config = dict(
    balance_bias=True,
    n_groups=8,
    lr_router=0.000863,
    vocab_size=4096,
    seq_len=1024,
)
Below are experts of layer 4 (counted from 0) of a mixture-of-experts language model. Rows are named router (the router's row for the expert), gate (a neuron's input weights, with its number), up (a neuron's input weights, with its number), down (a neuron's output weights, with its number) and show model dimensions 48-95. Each number is 128 + 32 x the weight over its row's rms, rounded and kept within 0 to 255. Numbers have three digits each.
Before each expert's rows: "gets" lists some tokens that make up at least twice as much of what it gets as of all text; "mostly gets" lists some tokens that are sent to it at least half of the time. This comes from a sample of Wikipedia text that the model never trained on. Tokens count by the router's weight.

# expert 7
gets: "ia", "is", "a", "e", "es", "us"
mostly gets: "abeth", "idae", " Thomas", " James", "ville", "bs"
router:126102125099171151116119162127120099110160096120124121165049071115092158155072076182153104154126103097105092097103133143146077152135161059135042
gate0:120140113164156139105071079156136099137184110168131144171122130056092119139058162163138072112144116140128095090078104075119148133083129125124087
up0:096109098131122152104102116099122152118097139158116173090116133144145111047060127158141135126147139135088138171199077159073144061068114150127136
down0:099138098171144155128185145143112198130124111136130091124103143170141183140159132076095154168094106175083156139069172199060149116153208155078158
gate1:112105146124155094118160188115096124119124149147096119130095048166088161120138133160112175154088115073101136148162098170135089127093162096122155
up1:162132159122199109131093162133070066173105144104167097064170142077141131161079199148131133112086183113125117167139108153119088141145138062154147
down1:153117116113153152090161157116103107160130152176094126115127129090091084116118087131164153101149150122170076115161116221160222106126133151152138
gate2:134133151149156103130084168157104136139163106085125127146073171092142125101118145129147095136115168185147182116102159122127099121137175134107128
up2:158171153140179098114066157126101105135144146138167176119156176173065085156150175090118098125104115145129157151176150119148117110085130123121140
down2:139082139121123146145140123119193146108120151130126084138115129123096114131113145109135131110192058105083126129074118121148110172121137130075115
gate3:137123127085102158097064122084084175138111125078085137137121120110147152146162102135127131142119123088132116106127175104113077175099178163145074
up3:085104165168136142046102133069072096091115174187110136136131097121118137131132148109139092107102108119170117202097117177125160188074128127096084
down3:087125134115109123121075158103194157105178158124189156130124166174174156121131135086109168182061167117114119126127133122094089163120149103150096
gate4:167108111130176197149108105137128131110098122205124101118105128110137119098117067147139110190146161129158106074124157097068090142135100117165087
up4:120134175091090163085099113129150118165172114136085114161128197137103115132100128171093092125106182156128163128090169136159106052155062171158109
down4:079134172134146147157107231181140175149130112110138118173175177158142201143168159077104129147129082123131154119142130094108099101144121211162091
gate5:108165130105158053168092055166118120133121171152096093143087108142153133157142126193124119183111143129051048148099148144105126132118103138114187
up5:101116176137151159115113148027123151092101085148170200097090070109174135189113139073104151135125123117099153089127123192182140063133131155096139
down5:107123113157141075161117093094121110127102146127089169123177093144134036126135126105123123153167193186165147190128107083105096104082071143106128

# expert 140
gets: "ia", " United", " States", "a", " City", " France"
mostly gets: " England", " Canada", " Germany", " Australia", " India", " States"
router:153106087189141123136150156115102128124156115126140170193117129171103142108142143130108113127099008097107098068111102146111091173117143071113056
gate0:128150107160156097167126153172083122123144057145169142089072131164141123081112142114134127043104079166121158078158119084106165158143123174109146
up0:147131081126132123149157126199111109079104054135123088167166154088160112152098072071186099082116116068174145181152136175107110123134131151120139
down0:192112148108102158118128136111127170087163085122102079068142159150150224144163109161115138115134132149149123070150076153101129166125172125105157
gate1:120125134170126146095144152137119151125141164147106141120058101179127169164104103141145121135117079182116105090096146084091116137085131137102092
up1:102095129083100101111185131147098121095132113135101144111159148097134157137112118183123149145142171086094187063147139154145161162173110150146177
down1:180141133157129198114110167124128145150146111122200178103072115164120129077161132114110124152143060212083093121151093112108144159114141108142120
gate2:122149174147106136120172110083134167134110102207155073103094189150125129069114151144141112162160114150150065183135113161133194118160088109144043
up2:153108159160142151155155103137108126183178192173162118168142125201154105108088135068153107122152110125108119171110124161143160139119172114130124
down2:162188102136122186145131104082103143159119123152121122106133150122139077115118144144152101100186164100104078132142137164108149149155172076129160
gate3:168128094160105111148165156158087158125063178137156099159168135110116117110118119130139164131129095065123104140165146115163139134116152099109135
up3:164050110140103110118135129185153113120096098088094158200169161149109104101167145192212114160102151158155144131100122080129133152169123154083130
down3:176120150128110111154189078096126095100106152155124098068199077135091072077100162140090134130122142091126150143130109160123154062175148151146187
gate4:135123121181125177135117119053098069133180161113106126092151143192162108125190114107129189117096094103165132102100169134120109086126106083167083
up4:104130160130136053104047120141154134130153108120133118165080057130109167145122181129141152105186144129105134117127075204091132170160107153129166
down4:122124150080059089118187112136129150098119110113099122125112088117136157160116108102200119118016166082168080112166189148168128119138115113130117
gate5:163109108145192026165087117137142136100134100096166132156165163116183085119116117127075157128088129142200107150078091154089083152070117139098085
up5:158109158144145138144145126071114153140159137102112108081097138139160148179163164133139146123147076125179092150120134124136207155129122112131136
down5:091178050149116110092121133099141108118135101124064159150132083164166130064148140090173088141095129157126172181161140128121116150144155175185203

# expert 173
gets: "ian", "ical", "ic", "an", "ual", "'s"
mostly gets: " Indian", "itional", "ical", "atic", "itive", "etic"
router:146098091156180125186158152128101088139164081113071169164108141165136153094070180156102128163114113152057143082060124118111115112112173123120089
gate0:170161132130142073134097114122131128165122170124122118133128126144155110126032171144108165149111147140115134115124154094070181086129135118102121
up0:136083106185155130117147128161175141097124184140111133122160149142140084158108115148122127119114118123162138113203115116092066109092143160089104
down0:134218144095183126161096155179137133130110058166119122107084109127099166191130098162138144117140147125117088152152090096182112126115117112141153
gate1:076141108113094136192155183092116134156140175109130131190097153076128175093084142157076128089133098104103169148129130095165108114148112105188151
up1:129115137054148129130146127174184118139128173089133156168143149084148169146106195151117155076083122136090165082120157098145177070161120124104089
down1:098093140138138151088110114131123109128073103132132115106137082165094087097105109162153143192133128114192134140234135124095098127139102190183092
gate2:099027092095085098137155110145147140093090110132094122072091144058203155131148115166089103199108104087111108096135133112138097072110130177102152
up2:068087110136129160139187117127184072147171160158153121130098175119149113123118099146151074189108130132113111123135090082144125110116162133069136
down2:130180167144074111163146108086084137091135175127178155134168117135118141161171122137109160070169068100168133163138109139122104124154042093085110
gate3:150120164086128085143051134138120134117105048153098175202119165080125123157112138130146148061109061136160132143104143104165133182161107139144091
up3:085139053119162136138137105138139141095196128136117094134088156107166115120142171120140121119119152075079073133176160134178166137089119089139056
down3:135094142097164125127140093111180110151150126121107112136118102185094097110187101083132161107163080148110058098058119072152121120111109092081118
gate4:149138103102100164186132087195151121136152121161092123113085061128165150089190098144111129133165149112114127122112133127139103100083164124155111
up4:127140158120138131185139110144124113090112137084135134155133147113165192187127120129191134103102099176126127142136127087129133073141147124112172
down4:141125154131175134135100106101076120123114121060090134134145164130128143084138179103142079192084196132118160137141068166141140155095167125114151
gate5:117150122171127063127058203158111101072132133122161093113076115127122090158170167138118166136083125169095139166149129134150138158097147149136131
up5:122074141061147143152080088158147167131176089157186136120111149123149109124114114172120128098071146109109089116178095153092127115097085106159151
down5:141111133151083158121161108100103104121053138139141186122110111136127130143084160210114144065150112076168141103103130138123150124154162145081158

# expert 237
gets: "2", "1", "3", "4", "5", "6"
mostly gets: " MPC", "erve", "usp", " located", " subsequ", " poss"
router:120145120151127121104145107075153133074142096167110152194082111097130109107104169143125123134123083126126144106068073179123112175061107100100065
gate0:072095152105090146205123104122152111149109084114123160169084106136127107135097115118163113060125173124116126132107110167136145083106078097107120
up0:137185112159202149132116148150125126176146178097136129122109139088175079139149153109076120141057122093144120166114110091124095097119139128132122
down0:111128163132100138123143150086105127113188155182102095122100092103099048118157156086145144115075151106107083078137084154120111164144175099190163
gate1:126140096081118155143119126063078133104165117127082182069114149101139180120113119143143095118070134171138138164130136127112134109148096119114115
up1:156142116136179133096129139159158120144132183096137177166157166136149102142212168148235148137135126121145121096032115122189134135162163106162122
down1:171117128081118135190154145138137125116107101099093086080208149141190131197142097114158122145122133102153143117095142141130144057148155129179116
gate2:109100149119095102177123101111119077119151116144097075163144166085068132112141154137186114092105095168138143103104151207200154150117081155163114
up2:090089202140058147131100176180095124119132201108130131094104134169108162122159130101064125129129085159137137141154149157066107150121184155135133
down2:185190134136136139114078165137137098175054127115123148151076150176165156089095140144131182141122122067139106120113135077118098064142129146141135
gate3:119101148131175117076115071130124106168128112127115122124144133197155150143127173148174108166123137135178124100132149080118203147112152126098144
up3:146057087129115100102091108146124080171130153129113131108099139181110157155126128114172123109108177129131119098164100100125170089063159126106096
down3:120110060145123144167162121104091088156138199116150160153118111109113141088152112132151096170169110122126143065081136126107205156190156089144112
gate4:126125117107121158170117140081146151121142188084090149192107159089165132133085176128180133139097137203126175076094143192145035167105073114115152
up4:131089132138101145098150096161144113112101077118104114126190130099120160151108098079157120126211100160118116168182122152092184105160126159126091
down4:104117050156167141124159112140111107117157158092123128206094184108174070116097167069121187162173140107109151103125133113087133123142146090107179
gate5:125186130164100110122134124061171115117190116156105148194093181130105128115078104109091100126154093134062114186131120182156086142106109147109129
up5:111123085169100159114175133082156131153169086147090180158139171106121119090078127165100108087147078129085116130135090194156068177144109175109118
down5:118108086085135136166147143129184144149151133186171154154161172144090105128161158120145156154109123113055135141110161154106096084120142102168076

# expert 98
gets: " ", " |", "r", "0", ";", " —"
mostly gets: " JPL", " −", " ±%", " —;", "/a", " pr"
router:185083113124179096157168116098112084109152126115099156198081104142112122178077172165129132141132108072087147123143124120123090108069110078110102
gate0:213187117124095133085158194132119114102191132153137099140117175165136182095120154099108178120084143162073132112152155120070153175138147110085090
up0:012120100132137096133063096080133124136128076148163165108090104100113089157158085145092135119103108152166196169145096176131104122121058195117168
down0:103121093076176156157127084121138076108164076133097124123172154109188080110113157137112111067100157101125136111136119099125210145105119132165158
gate1:168137185139156147208229148102128131122142059156147194130098142149175098190161167155083148163078140120141105115115120182079097101136132130098160
up1:086107153156037109081106132119083150117087102147112151142165086143122123120182140093090165121136152074073128145128086116140089097167112134147155
down1:126148125170154129095102121147088094146085101081151174138049150131151165157216135133126111151174050131186111146152129130172130095158091093161114
gate2:122157119080125127153096132129137141076114110198119139103114148109167091117126156143114146118115107091175157031128150137115129091098118096166132
up2:081133109153139121112181178102117075136152046168137094139138126076158120184068110161124122158131118167166134115121121140117110084053169070105185
down2:155120079169172098130186146143153142096124172100128121106113075100098169110132162150133154127116155128134215130199182111116163182098115114102142
gate3:141163122157151119133116130139071099130166131108097102115158139147084038141100150171098145142154130141067085145092096123084193128111163145161089
up3:155136149167103139116109051203181157148043072160131133106105141102144152095130084156123173119137077173074115106122186144130161131149131080128098
down3:097175143175172095127163144119089134111151107069126109202113120084105088154099139122145096118138121152158172144140140074136065115142146090112121
gate4:163149208149174100090110091151117121138146108129138145136085136168140099231135150197164161076130168103185165110080167162117110139180110108098044
up4:151129127186123131099093114105112064156188121188093140091107068173111167101123158151155122085129161085136167091147132136098122135142104130065132
down4:117105114155151113136082103093104087131117103124151096081096150148140153173089099155071121140085131161137119053169103121109131073163103129128123
gate5:135124135093117096063076085103123125136112090133107139169145175131110076055147082131166154097154122127115122096170141102079075102159062129109133
up5:132150081146129149140138155193127163137084183197195129104140118140168151107112094129098103142129133086110101135133126136164144157086205142160082
down5:107094094092106119152170168148139178138126154202143096108129129122170166119118097113132118122177102095123127096107093143118134117194155123166116

# expert 245
gets: " to", " for", "ly", " not", " after", " with"
mostly gets: " to", " began", "pite", "History", "After", " After"
router:158082141141159128194110155099130156099123125162107148158101137133068108123104172196123168102134108120130132125141137109097117176120175084101119
gate0:121069068179104134106086171173115106082181131172095174166134145104166100122158120167079143158116120120135132117116113052124142089092135151093161
up0:141133084148125191100157124108106175093154163039127170150110119156151079183057150110125097151187165156163143108114121172103179136160126102195120
down0:150118153080096118166179183128141166114125142171117094143158125149101146114137131071099121170155134139120204079142096186155098134153128101111110
gate1:081151109171083151151188149107080187133151088138138114157167104126111146113151138120049075085186083151074108117123097135103152117107111114107125
up1:143146119124159133128081137192157105047105150078151153137136116089145057099157090123162155216115191175127116195083151183140146127157151103138157
down1:145135093135068154086163091119114155120087135168089121129121149140130112085101122100085136088140193113111092111069113179164142173152094225137110
gate2:169146137158138151162107100146117048137076191118081068126106108110147158207104162120117135145140118196119146144141157128089152144119170126145104
up2:158164188143118148127122122094082136097111138108097098140110162074106110207149146114073167216130158216151149167121148158139115136100161146133131
down2:120089188140133155158127143107096155145064132125110161090165151178135105112171158112149130132131116161091035089142181128116123116148121119134124
gate3:138148169092173138165084106090085174127171142119144127123143141174157136119119196167100089133119097120142075182138106113104093095088142166114121
up3:215133119114131161176066131195126108170183142136099170159135154096114109096126133115089155122172131177117121130101119089125091140172144121181210
down3:084099104211107169138151109121138178114154161099121128157134103129140138120123111152168088158132120121155139083121173099155124158150093108158155
gate4:107133099138130118193152099160100079103165139181092154161152144125163142148110088152191152162067123101114119112148179133066141129086134114070094
up4:124116122117087143072087108157159098142144119069077169090180158166105137123142126155169131138132124142050182102178150106090151104120086142162123
down4:110144129112112152081144135107139046162184104119188121139123108137120090130108166114105131130113153118149133115105199125095148105149130135053092
gate5:076042106077127146122120089155165080163138138151070114159167146094116112091215135113174144143136026157144121136123152096145135130108169117126133
up5:114140089158172160163133142130099174125128159141130122092113139140156147113094085110123095219125146110123176170126133087077130136156116108148121
down5:138112120138138142051206118123100144077119114179119188188101089113142142185175154153119136083105164140102097114128128129174134174125123129185135

# expert 206
gets: "h", "z", "b", "j", "az", "v"
mostly gets: " Bh", "akh", " Ah", " Kh", "z", " Av"
router:192104084169155130128144148095091111120163172127101130164028096102136093096080079149102126151136080069070132142096138181103076117095155109121121
gate0:100129127204120106187129149103128114116152159144061166136070093139158105079118085135134144154146137152130122171087127071082167148148100174098109
up0:144153126146203131136094086148102191147157064189128141099143124038078111121154085082093156116112159142056155095104132094106152103086175138127135
down0:152131127150145069132139131090193138151167149109124097137110089118135175139054124124122111122148120137177113127107186137189155132108123128138121
gate1:132117137111093186140124110098163147129113161183132183130067104111192092104160125128084156140118140081160134130106040172194149168103114104115130
up1:178124149164186155154130089106126136151112166114100182156144203097117105076143140068136124180077175096129136105181113134130114179144152145098127
down1:124101111112104184205154027176114129152138123137209122092137157150100157069107106090152093187150128133173140134166175130129121118145161142057129
gate2:219136217113131092125085108151165140139131184121105120151080068106144103127063034162147120121127089165093103145155138138098079128111108141091160
up2:175076163101132115164142121100158145110131125102138142100047139116137077118101135093166114162176142050156094115121098174150082153111149083067150
down2:149174132152108081139115083172085090122130107180097113088125112062198072156160133153123106119082163138109142169109127150105121172134093116183137
gate3:129108108151225094134106101083160146113143155086115095141068168104152118155092136157158168134092177141133095132122189166127078139177129126114113
up3:085118139145077132138117109189072166121110179142130090131098133137132118124133121158185159149061130140163078163128110107080103146124139126101083
down3:171139174124162102052078136155133159100147146142122162142144117093160128066117130080088149098122121178156125181179123127122093152127177131097150
gate4:146113131160142193185167137149106114113136173128124104149122192150097126148095117171193140086105119068087115138144068115150141159103151124156116
up4:140166120215172181111113114138094151146142181103149140165109187184106155118098111119103144099116125176159158097127080157099194143117158067095090
down4:176160175120136199169138097119105123168138106117062180090065086045158079108100156115120188076139103134108129096175128133117138143096064120137149
gate5:123118114094110097089111153130176178134140183176167139112028133132144139107168143137158178132119122114113087066105146121160094168112087121089095
up5:133123128106110123126139191114142087098140116106148143060141177163146066150111129160110184187154112106161133157197136161159165128153119112181157
down5:080120166094125110145183169110115135116061121181130171125084148130133123130097152129120138123181203115160175158150097127105124095165118138159141

# expert 32
gets: "or", "er", "ar", "ur", "p", "b"
mostly gets: "hem", " pain", " liter", " po", " stud", " car"
router:214115065153160170212132120107092129127099109162086152135078150068123126105102147153098174162067143133096146104159089119149149115118143126099153
gate0:161122131125170149163142114120087102168103119133099112108113172102091115102093090108087152178076104149103151173077125138150149140188136108166138
up0:193154133192166141154123150110151097155127093128112128126133171125102109111088108123150113178078107179053116172092119117104186102119150111141102
down0:111147091153111146200108142150104121164113122160112137107059143172082177119118118128072055095118132103164125181149128105088086139122089125083139
gate1:193143099159164157168104127137057070166072079097121089136082147120147116099159144076113167153092113109092137136130171067149126133053134116114139
up1:099067114115174155166141148123142118108140153164119135118100184124150089079161130147102106087151118110104144114087118088192134210099139163109101
down1:198134106147115155115152205155108165113121149123107116139146097154157121131153133133139093152111121089110166089091154104118158151176129118102110
gate2:189107191174139148193147122190132105166135104199165087128090108090130141105115130163111143171073134180122127114167047156143110094064098134131166
up2:098147120149091162135136133087125170178128149106100122113103154133179160124074160095102134078089048166145156087121157145152125151140116108140129
down2:141145125100108164125124171150191092152127140164124150154097119133147103147124159061117095090084137097123122185147077164121109085188190174118122
gate3:125085076179126130159160121138110151163034069195132131132144145094065116164150114145179113124149133114139132136145185193146123163150122090164155
up3:094149161177117161133113155133145123141132106152122134098087186159075084119109063138091119121119124160118162126154105197098173094147147094147105
down3:141143130193148142127123046079144139190079144135117139108158142167138106163114128141123128146220165191117167110099142150110151175136042107075095
gate4:139120069108118194188181117134177118101100115135149126143126131094117103117077104137099109146086130176041059149131164099107180116126090085129171
up4:132130159100104159149177113137126143147089077188106159060078138108091144151079141172113137161118134115143101123147161114092109122145113043166146
down4:075168123181142137120093125134177102175134144160071096109126113041099069079125165073191160105117115160159124115122119180130111111151104155147155
gate5:121145091182170129132080133097075107110149124132097108125122177101157146159146109168121095147089124171160113111152153080096170052117094124100223
up5:131124141069117079136162168143122160101122140057166078123178129155144139083156113137111094123170089130082115165115094097179105144159142129102095
down5:186087093084141089096119126087101084067110078123130139117107081169129089125215175130137112172157120070154115109081134150117128156179147129190086

# expert 0
gets: "2", "%", "1", "3", ".", "4"
mostly gets: "°W", " compet", "°E", "%", "omin", " es"
router:116133147138145131161144126120138060115134101113125170183081114103109078074106145193159155137157058131109116075106102109165099122106123107092145
gate0:102151106080116090114132161124144125146125099131122149135139089159098135086091096185182163161121083115116139141142067129117112150122135185144134
up0:082090163171086173149175192113126114097100116103081128160082149070163200092139153113125153158109112103135085130174114136139121104126175115168174
down0:121151132123118119049094133107136120095092139110172185184128099163136154185116192128163121058116178089147092132120083160100126094150135091171114
gate1:126152112189110136083141116130112143136146167127151175100133122112151126177115131170154210156098068125100184102122182150115179158153133102101161
up1:143082086095093152145130207076137167072145162089120130099120132120154090099140113104125144121127177103107151117094132166188128118159134122101165
down1:119121124103154132081093154179060130150194115070111141114077150147161156099072126144163109081173069134111175133152123135083148184118115114097144
gate2:109169114039064105130120127161195091160124088136098154148118149090097098079184101145140180145157143136138190151099145149166091108100086110065174
up2:095096092121108124147158113102177112103202139205125137103143139133163149154141143132120148088172118146130109103157140135065107162133133134129177
down2:119162164098083097112102180151159109115152180043163146150155088143130127153175133169082111148113125131103135162176128097099122203106147167155164
gate3:075116058097154167094115119162114122094105105127135125103122104088125066133101184171121208119157124144120142146076104124124137143114141077148117
up3:125141191155053106136130135153141146110154152158103101151177083078078099125137145115121164133085122156129133141120145163126146129150122126179190
down3:123117064140127126114138065105166126078120186071121160125096100191095106134157122072151129106060166219161126136137132164153117158134128146185156
gate4:193138074110201158121128138099136062117101087095098080146151109137159103111172126156149144155155078107078144118134121088106135131141154075175135
up4:121117111122152146154073227133101107102164180150109133121136164136200170162151140138174150157141107138139132093155132115145118126190151168131165
down4:112132121099117147135154136153148135133122138099065117136149115131209093117168152070092122092126162143135146158108151149146150152075055139116131
gate5:141076117189123126137158089139048130133109083123127138158156139112141100123146180181106120104087152169138114094146143123177122181071164099130171
up5:061113182151153129102151126105118095129104091139154124154139152144039195087067160144120137159124108122138124125148188145127088170125079180132095
down5:064095135174175208081127146102148118174142104109140140154165121129046100070119135102165126118109125072099109128125154089132108147092092112100132

# expert 234
gets: ",", " after", " time", " to", " father", " name"
mostly gets: " married", "pite", "After", " after", " wife", " died"
router:175090133117171166168113130121112073074107117161140132212099152151138095136099117183106184149113081126087148134109105130062078142113144066128113
gate0:148101092140111192186110130150157139144159129130153146122086178145094140140082161102143105045119151150139129104141107081085123126106147113098118
up0:092127221129039098126092133106138144142100131120107137124141135100098122106098122124082113084144108068113108157131146178110166150144124102146136
down0:135096194118108128171117066119112142147171089083134214149080118095123182116177175176111198144122099169117147140176109124108147128160081162142140
gate1:151187087119119099165122125138168138088115128206143096120115177113136155131119054155112150155137105156108144117120097149058057120143105092142220
up1:164170108133222161152120182102116121099141117129137147084138211121104132082057137147110124104151118196142160157126169112058113132154106138141123
down1:137126151121173096095129055108164129065182126091122118088153131074119136165116119121132120123148156166091181127095134119080120123158149125145143
gate2:197080098081191186120136109100132088097073107141108124150111125133128125141084108148071112115162110175149068143067146153110132113106137119146205
up2:136050110124103156089179159120116103128144113187175128152144096156137142142120070172069133197119124143108089173115086164138122128129148139134180
down2:166140112112145089152172142093127108141215137142085138159130106130118152156145111118146122118114135069116146152136092114143143146167189131095188
gate3:138097077095200167100155113127144125142124097165141146161109148113106064099105112151115126100191152151172186133110140137074013088061199093161165
up3:094094149140053085049126133093154115167108082097061113144109123112157140169139146161140138146170118174150156112144145148134112123159094049158139
down3:171142144158183167150123132106158143116138061095141148143179112096138124129121081112123191158172045088117153154097149100114137139058115122096093
gate4:110115116082134160137149145149125113127124153123124102112110147063104170175121156160121202168125079153104102187115165175113192127155136111054098
up4:197163126150131056141149108128143145108143094118121167124135096150075102149185138161163137107151130117162161096147112061140090115080108163208088
down4:085116086127099149094087166114108087146109135088142094124142106121163182125122117121095176126151123154134123120096065153103140149144107150147195
gate5:089081107093159166116093138162098157035109185143158143172148157137105088178158118133092125124088110113097117128130106160129135189150141106111104
up5:183177135123081130106156164138101141138085131130090109084162120109152053112099188075144081097140118158132137128142145134103102107137168144104207
down5:154135196122132113189132179125112157117128123107097140174186060061143175079169110112136142117097143174062102111137080156138139117154094150150055

# expert 165
gets: "ic", "ical", "y", "ine", "ive", "o"
mostly gets: "itive", "etic", "ological", "atic", "obal", "ential"
router:155112111164184138163120158148147090099158123163051155118120111147137167134123129166136170187133090081099161068103088159149128137124178068126072
gate0:032148108126145136143135132157132159062165137100087132076096141135144130106137151108166186151083097105094145126077098196187138128148073192100087
up0:058118099114197140166117092138126166124129127129108160149133157139162156156091159093119149154116126138111090120121057123161108143125145162112125
down0:118101130188184093132189142159118171093128108158165100121175148114119146049164173132105133121107125159171132104107085183174127081077140140133171
gate1:098082114109126095102105196196124120186125075119037110122172151154138157110140126153131116126121118103071076126126168156127154108119123114137067
up1:109146102165100120117161102152185162190136129192100121113125100125137146112091088114116149145039103149131150160140115112161097137152117157105080
down1:095129158213169122165136172193160138162161141143080102110184135142139152125148171066093107122195157110092105109128133156183097115120109152106171
gate2:181138151139151133120133169139178130163122069169095103166152126148097128103111128140165098143151140164081120131100152100104106120110099139092107
up2:128151172105096145145123079129173165110110159019131119128129102110083178132114150127125107097107179154124124154124073168157086088179127076120157
down2:148109194072141135127165132139147103155154130123138136103099155105111153102075170148167085122110160092116170119170174129129158102157141145092179
gate3:073099075162185096094153084116112119101198115117119119130120072206099103146138155133076068158121115095089132129140157186107182145136133095152103
up3:099182073143117094100130102119130125158213099167110120137119086107125163178090143164100112173080164082108144087173158146123155122136174109115074
down3:129122160151193119130162132073109176133074135167149107109147126102096210115124098170096085136118164166127105099074122140165154165086109130142048
gate4:120161041130161112143094129153118109126141072157107167090112136103104125117127170161101145097205182127118089131166099167069133096077120064107166
up4:135165119097115173108053121141084151148171169089110117137100148119132091150157127112147108137128186174166143094142084099121079138134092155110133
down4:080158183127081164172157131119139153118125186130124165138110146146138051118134137232130119085131144122131123146141096082143125119176135160123134
gate5:181161163134181149123096117189098131098175133141082136129143129135153093079185149127161172117134124115101173166112137131133125152120179204073129
up5:160090140135075132139146144133129106075086098106084085121139111182138150218140183111123133097103159100146135171194142158159113088143162134138103
down5:134093085105089105163156170146160150080135145130051143125123148172202080155121111074144099115092186137140140106085173185144130101099179121117092

# expert 108
gets: "b", "in", " b", "or", "p", " t"
mostly gets: " b", " bo", " t", " bank", "-b", "ugg"
router:161154061172161122153128129093126089143175100111065158147106125092129072062109081164088162138110142122142125169101093127104093149125179138073134
gate0:132139122125159077116150149108141091109229117107121163127132182123174063113082135181087121146117128131170150140136115133162136109122131104139013
up0:171125131093163115118109148091077084150111085096123103112169192086116114158136143146158113091061136129139063132102105160090130096138167139095137
down0:161100065084138120130094108138189060138149140132114123082142196067126097137144137132119111147193149066108168160113141089159133106144100108130117
gate1:128174088156193190142089094130166098123113138174156113149157199118094116103099116154141171104132165106147127122132194143100053205088104157131117
up1:147187124137109124110113164138110219149112162076184169143087128124183129189087158132139131130108142128147184105108131075143125094125097164149151
down1:141110149095139158136154138122090134146133138164129158087078105159180127117144121158101173180141102138106153043159141142101130107085112117123098
gate2:140126139161143161121147162131101098097169141152125138137090114147148080121060145174164148134127151113165149117110103176138105083076152156089149
up2:116166109142162109087108126097057107128124170134116164136147144095076163110106125117074114140087064136144179124163151083088148177165097111112159
down2:089105068074132077086118146193127141108132116134078155132085144136160110120128109111133107162114065103078171097095185176142118104141087134111122
gate3:082170109192107114142161143180085106141198075150145181140096167084145137157123088107144187144096102172133057162116100036087130139147118131107131
up3:131149167078118108082127094154089137084141127137074162125103082111138089124164146101122123114168090170156087135133071156075140142146140152045084
down3:100146177151091163101177123089106162130134143116126147124125130143124143102095163122100082158160189163038175102170191138158119152147096160107088
gate4:147120073132140130136091141135139120161138095156042187134173153126099073120099163160088120127118162168155108149114084099117116107076160133138101
up4:139136079136110083137061151141141125119172104123114171168139146069075113154091102161083133105110193126118095154141146129107088114090107135152164
down4:170106147111082084111100102066161107169123130204101120148106155139152148082104178128087097130104150083109171148130076164089113124061148109127156
gate5:104087104116132133121101150105144094118157105160136112107090112116125130177082138136135155200193215138101095132123081173154136106097111083084183
up5:085102105118107182147114103151093093118100150115150077115082101091120150171185135145089182140101143160117142179126125123139069108164187150140181
down5:121089180122105169159145086061151161135119109128239124122160152098151144155206099133133113150191068181084133106098148079181103079149097150176132